From a checkpoint of a small mixture-of-experts model trained on Wikipedia.
Size: 9 layers, vocabulary 32126.
Experts: 96 experts in each of 6 layers, 96 SwiGLU neurons an expert, 6 picks a token.
Training: a variant of Muon for the experts, 7059 steps.
Below are experts of layer 3 (counted from 0) of a mixture-of-experts language model. Rows are named router (the router's row for the expert), gate (a neuron's input weights, with its number), up (a neuron's input weights, with its number) and show model dimensions 320-383. Each number is 128 + 32 x the weight over its row's rms, rounded and kept within 0 to 255.
Before each expert's rows: a language model's description of what the expert responds to. This comes from a sample of Wikipedia text that the model never trained on.

# expert 59
Description: Numbers and units
router [143 185 123 135 112 189 138 131 121 150 133 144 168 137 143 138 131 124 137  52 104 136 156 105 160 204 130  85 148 133 169 137 111 163 209 111 146 108 157 132 125 130 146  49 115 121  96 199 149 111 115 157 210 152 159  75 108 117 148 147 192 184  93 143]
gate0 [103  98  74 112 118  89 104 169  90 107 148  93 103 168 133 106 135 146 109  79 140 106 169 158 123 131  88 139 107 103 103 138  72 125  82  84 142 118 101 119 133  98 126 131  98 126 160 125 142 119  88 130 163 134 172 109 139 106 135 101 111 149 112 105]
up0 [123  52 138 190 124 148 153 177 152 124  98 114 183 122 149 113 204  76 125 140 143 101 152 141  58 180  99  94 189 115  99 107 105  81 102 147 135  97 136 143  79 131 120 129 139  80  58 183 136 121  74 156 103 141  89 157 144 199 178 127 129  88 170 103]

# expert 10
Description: Institutional title nouns
router [128 110 165 158 119 171 182 125 149 131 147 153 140 143  91  94 155  80 116  78  88 139 192 126 142 156 120 113  88 106 125 127 117 149 167  66 131 114 218 164  96  87 133 133 160 163 120 103 128 140  65 122 136 101 166 124 191 125 174 146 152  83  86 119]
gate0 [ 73  91 121  97 154 116 113 145 154 112 143 113 138 134 121  90 135 152  77 122 144 132 132 140 157 132 100 163 143 136  92 155 139 125  70 115 129 114 155 138 115  77 138 110  96 102 140 138 137 144  80 137 126 115 111 141 171 130 132 132 151 168 119 115]
up0 [140  87 106 143 141  85 136 161 166 123 107 133 126 104 160 109 220 112 138 145 200 114 127 123  72 153  79  60 181 115  75  67 112 120 113 145 147 104 143 205 128 124 134 126 128  86  92 190 119 165 112 160  92  80  81 145 112 153 150 116 160 140 142  90]

# expert 62
Description: Office and role titles
router [186 147 190 130  93 105 143 127 108 151  90 218 141 136 164 121 150 114  94 138  71  84 174  99 108 155 136 121 142  94 156 144 103 120 167  97 102 190 189 120  76 117 163 166  88 108  90 136 132 131 172 198 101  83 145 141 173 108 163 126  96 125 107  93]
gate0 [ 84  91 108 121 165  87 134 129 116 121  90 130 127 140 124  90 141 124  81 112 119 119 176 107 145 110  79 186 135  97 115  98 152 103  80  91 126 151 132 114 101  67 179 120 106 136 161 144 128 162  93 150 177 157 155 141 152 151 121 116 135 110 157 122]
up0 [134  92 127 152 151  88 157 156 113 113  83 130 126 149 125  98 207 101 115 151 129 106 156 129  51 149  47  84 153 118 115  87  90 116 118 139 131 104 151 164  97 131 134 141 115 122  65 140 166 169 110 145 134 120 111 175 110 176 107 110 141 123 163  54]

# expert 6
Description: Table cells and delimiters
router [137 174 187  83 117 150 126 123 145 122 108 113 131 111 119 178 153 150 108  50 142 128 146 101 117 147 132 117 154 148  97 176 105 179 199  98 117 144 166 141  97 154 181 115 156 154 103 113 150 166 104 120 153  67 132 118 113 137 126 176 166 121  86 124]
gate0 [ 97  80  77 109 131 100 145 167 141 100 105 113 115 154  96  99 106 145 110 119 140 122 143 143 164 140  82 138  88  79 156 147 115 148 104 152 117 131 105 125 134  80 145 129 159 155 149 132 126 105  64 125 159 133 114 172 133 130 134 143 163 135 126 123]
up0 [ 92  84 147 147 146 145 125 163 142 132  94 108 135 108 150  84 177  71 114 128 134 113 151 139  90 112  67 135 127 103 123  69  79 105 124 145 118 109 153 166 129 140 110 130 129 135  65 173 141 171 126 124 126 146 112 174 135 169 136 110 144  92 185 103]

# expert 43
Description: Compound noun endings
router [174 117 107 137  81 152 131 113 120 104 117 176 148 102 170 176 113 120 111  73 135 144 147 156 148 151 135 111 199  99 140 122 136 153 151 114 135 130 208 110  60 165 178  70 178 145 142 172 101  82  88 142 125 160  81  91 141 143 118 123 176  90 121  84]
gate0 [ 99  99  81 167 129  95 114 140 109  95 120  99 146 115 150  91 110 173  82 116 147 108 158 171 150 123  98 148 113 102 109 138 149 138  86 102 127 157 111 111 107 102 152 112 140 107 163 114 152 130  89 120 168 145 187 135 111 154 132 171 155 143 116 122]
up0 [140 105  93 144 131 112 113 154 191 104 102 122 157  89 155 105 193 111  96 136 142  78 165 143 120 123  48  88 134 114  94  69 123 121 123 127 127  79 163 163 103 150 116  99 154  89  98 182 189 159 145 131 135 110 132 115 113 177 146 129 126 111 135  72]

# expert 28
Description: Place names
router [109  96 144  91 105 173 186 163 165 101 160 116 159 136  66 124 135 110 122 138 163 106 143 109 112 188 121 122 151 149 149 163 196 163 127 111 117 123 132 133 163 109 141  79  97 119 132 172 116  86 101 116 137  92  95 105 170  76 150 121 151 117 125 121]
gate0 [113 127 107 138 101 129 127 132 138  90 131 110 144 143 139  74 147 173  63  86 100 138 136 141 150 140 110 124 116 121 108 161 101 144 125 133 111 109 134 117 154  91 111 118 124 130 180 122  99 127 100 116 177 119 126 109 149 141 143 135 135 106  95 133]
up0 [114 100 113 153 137 163 130 112 122 131  81  81 127 114 181  90 183 104 128 102 160 105 151  94  61 140  85  45 157 117 100  68 116  87 114 149 141 118 153 140 120 122 118 138 139 123 103 148 131 166 105 149 119 111 140 164  92 154 122  99 129 118 158 110]

# expert 57
Description: Indefinite article and modifiers
router [143 166 118 176 103 185 144 107 129 100 149 133 143 155 135 135 156 128 127 137 105 184 178 134 134 138 132 129 160 104 107 174 127 122 102 130  94 152 165 134  94 109 174  99 130 155 144 166 107  86  53 117 118 124  77 102 127 143 169 123 172 118 163  81]
gate0 [ 78 140  95 123 128 120 115 177 110  60 130 152 132  99 149  95 152 115  70  87  92 108 153 138 109 159 121 137 119  98  93 156 119 131 117 147  82 152 137 141 125  62 149 118 122 143 143 100 136 106  80 134 142 112 140 155 129 142  71 140 142 118 114 150]
up0 [137 103  89 126 135 139 141 180 102  58 104 104 202  96 157 112 184  95 118 123 111 141 134 160  96 159  82 117 164 116 134  89 101  64 127 118 147 130 145 158  88 128 124  96 117 137 102 166 154 151 104 154  73  95 105 143 128 201 164 114 124  91 163 128]

# expert 42
Description: Prepositions and clause openers
router [100 193 112  93 103 138 155 147 130 155  89 142  61 134 144  89 128 154  87 159 113 124 126 154 178 106 153 142 166 165  98 124 131 227 123 153 100 123 158 155  68 115 158 157 127 139 154 140 164  98 148 126 164 122 105 164 166 172 128 110 160 179  89 141]
gate0 [ 88 116 127 136 127 104  93 192 107 100 119 120 119 118 142  80  90 152  69 135 117 127 135 110 140 149 105 123 116 106  82 132 119 118 141 124 108 127 110 136 106  85 124 129  98 134 141 129 116 162  83 145 188 152 100 130 134 163 101 153 155 121  97  87]
up0 [117 115 121 168 152 121 133 113 138 105  98 138 154 106 139 108 203 112 116 132 159  92  98 123  84 152  50  38 155 165  93  57 129  42 137 150 144 118  96 178  91 139 123 138 111 117  73 162 168 157 109 150 123 114  87 157 114 191 133 125 140  89 152  74]

# expert 49
Description: Word-internal letter pieces
router [102 158 129 147 159  91 106 106 132 100 104 145 153 119 103 151 202 123 107  80 116 158 137  95 137 133 163  89 160 134  57 156 102 122 111 102 118 119 165  96 118 123 125  99 101 148 129  81 117 144 116 122 113 142  82 103 164 124 123 139 170  77  89  75]
gate0 [ 70 121  74 120  83 108 114 137 114  86 102 170 138 129  96  80 133  95  92 130 118 145 154 110 160 172  84 174 175 107  76 150  95 112 129 101 100 121 109 118  95  88 125  90 135 116 145 144 161 133 127 120 105 127 103 113 162 207 137 134 121 153 114 140]
up0 [ 96  95 114 153 138 116 124 128 141  99 132 117 140 120 114 127 187  84 105 154 136 148 136 128 106 150  42  63 163 127  92  49  73  88 117 132 131 118 125 150 124 132 132 152 134  82 104 187 148 185 120 183 113 109  87 121 136 168 170 106 129 126 169  65]

# expert 48
Description: Determiners and quote openers
router [121 187 182 102 139 135 241 105 115  93 176 118 149 116 160  99 127 114 109 105 100 167 130 125 109 128 149 127 111 137 131 149 124 164 112 103  53 128 165 167 102 141 140 101  91 131 140 120 128 142 182 128 188 104 129 135 127 169 145 135 118  97 167 156]
gate0 [ 73 115  76 168 127 104 142 167 115  97  91 120 126  96 124  85 159 148  69  96 116 125 113 149 130 159  69 120 128 132 147 183 110 130  74  85 112 133 132 128  93  90 176  88 117  92 164 154 120 121  65 108 148 103 142 151 150 137 142 150 161 131 115 111]
up0 [131  86 107 162 144 110 149  77 144 115 115  63 122 120 147  56 165 102 112 159 161 115 108  88 106 159 118 101 129 115 122  55 127  78 138 151 109 105  87 204 107 157 103 159 143 141  79 144 146 153 100 158  92 104 135 136 124 158 120  86 156  88 184 118]

# expert 61
Description: Determiners and superlative modifiers
router [ 85 196 177 155 144 118 159 114 110 110 119  96 187 143 113  92  92 156 119  73 129 147 136 103 144  93 129 147  54 166  84 197  83 148 136 114 107 102 158 120  96  89 198  87 144 183 109 132 116 191  78  95 127 138 104  49 118 194 135 128  82 119 144 125]
gate0 [ 82 105  76 137 132 132 105 166 125  84 101 123 115 162 115  84 132 134  39 118 140 101 175 158 107 144 153 132 170 114  75 150 120 121 132  99 108 121 121 102 123 112 164 115 120 137 171 108 140 160  92 142 158 161 128 104 137 137  89 140 139 165 107  88]
up0 [133  92 116 118 127 100 144 160 131 108  70  95 148 107 170  68 185  76 107 130 127 138 139 128  62 147  63 130 102 102 138  96  90  84 135 147 142 149  90 182 100 122  80 132 104 105 114 176 137 154 116 140 135 153  85 146 106 152 183  92 112  83 184 110]

# expert 16
Description: Phrase-initial miscellany
router [ 98 188 132 109 159 127 209  87 124 152 137 137 129 133 114 143  95 172 120 119 107 176 130  86  85 140 119 107 156 106  92 174 111 147 151 134  87 172 135 171  88  92 181 108 161 123  79 162 119 164 119 138 197  87  78  68 139 139  95 158 124 130 171 116]
gate0 [111 108  98 118 124 111 102 157 102 106 125 128 119 126 129  78 151  95  83 145  86 105 163 119 124 151  88 154 129  88 116 133 155 112  75 120 122 129 149 158 120  50 126  98 133 100 180 149 140 110  95 131 153 144 135 114 128 150 128 126 135 148 155 134]
up0 [132  90 106 168 182 167 148 145 131 128 116  97 140  92 117 119 186 107 139 172 159 126 152 102  87 190  74  95 162  81 100  66 118  69 104 151 143 111 135 150  95 117 117 142 139 115  94 158 162 159 103 175 129 133 110 130 108 150 118 121 124 118 187 106]

# expert 39
Description: First table cell values
router [154 163 131 129 159 120 161 114  88 129 176 125 149 112 145  83 192  97 141 111 131 141 135 119 163 140 193  86 152  99 147 118 137 117 129 107 121 104 131 155 124 186 143 130 144 138 123 105 126 139 125 168 144 161 103  72 122 135 167  75 151  80 138  66]
gate0 [ 81  85  70 191 145 114 101 163 145  99 106 114 156  87 121  71 107 150  91 102  95 141 145 141 167 162 105 124 104 109  67 137 146 139 123 128 127 162 104 142 124  98 140 127 137 118 126 130 102  91  91 120 152 144 135 149 176 172 116 159 186 134  99 121]
up0 [114  88 115 169 156 172 151 162 148  98  72  75 174 123 130  98 218  95  93 152 143 155 119 142  80 136  83  69 152 146 112  66 126 103 130 159 134 113 102 161 122 179  93 185 141 143  98 169 160 151 140 142 156 110 127 136 139 193 127 148 178 101 159  73]

# expert 1
Description: Function words, table pipes
router [170 158 130 135 134 110 123 104 134 149 162 153  77 115 141 107 153  89 119 136 107  94 117 114 118 118 172 124 128 177 130 160 168 161 115  74  96 146 190 172 104 181 110 182 115 155 127 106 128 132 179 135  89 112 117 172 144 154 144 151  98 117 144 111]
gate0 [ 99  98  49 164 111  86  75 109 158 118 110 149 101 122 108 111 182 144  66 121  68 166 138 135 143 118  91 159  97  89 110 142  94 134  68 162  99 107 121 151  98  80 155 110 151  89 177 130 124 106  44 138 173 108 113 167 167 190 111 131 109 109 122  89]
up0 [144 104 109 176 171 116 113 135 140 126  78 109 142  80 150 112 217 108 142 139 131 128 139 171  87 129 100  66 171  97 106 107  89  30 126 160 128 111  94 186  97 122 109 134 169 116 111 134 138 214  93 143 109 112 101 179 116 196  93  88 125  66 163  74]

# expert 35
Description: Year digits, word pieces
router [138 111  78 174 142 128 162 155 122 115  64 125 191 122 173 119 130 170 141 167 120 157 143 120 106 135 136 128 147 144 104 121 144 127 125 129 119 119 173 144 100  85 120 131  73 125 105 107 112  88 103 155 119 148 101  62 198 139  86 108 124  83 118  56]
gate0 [ 74  62  74 152 130 151 112 188 134 110 151  87 110 108 117 124 155 145 111  67 151  84 181 156 102 168 117 148 168 141 114 131 125 133 115  84 116 116 112  89  99 113 111 129 126 128 153 138 120  96  92 142 126 117 158 120 136  88 111 157 137 127  83 163]
up0 [117 100 137 148  94 137 114 112 132 101 142  97 146 141 149 106 225 115 117 108 128  96 162 120 100 160  48  82 107 112  90  58  86  82 160 140 162 139 129 166 124 124 114 105 159 118  84 163 157 196 110 193  85 122 121 150 125 195 154 111 124  78 151  82]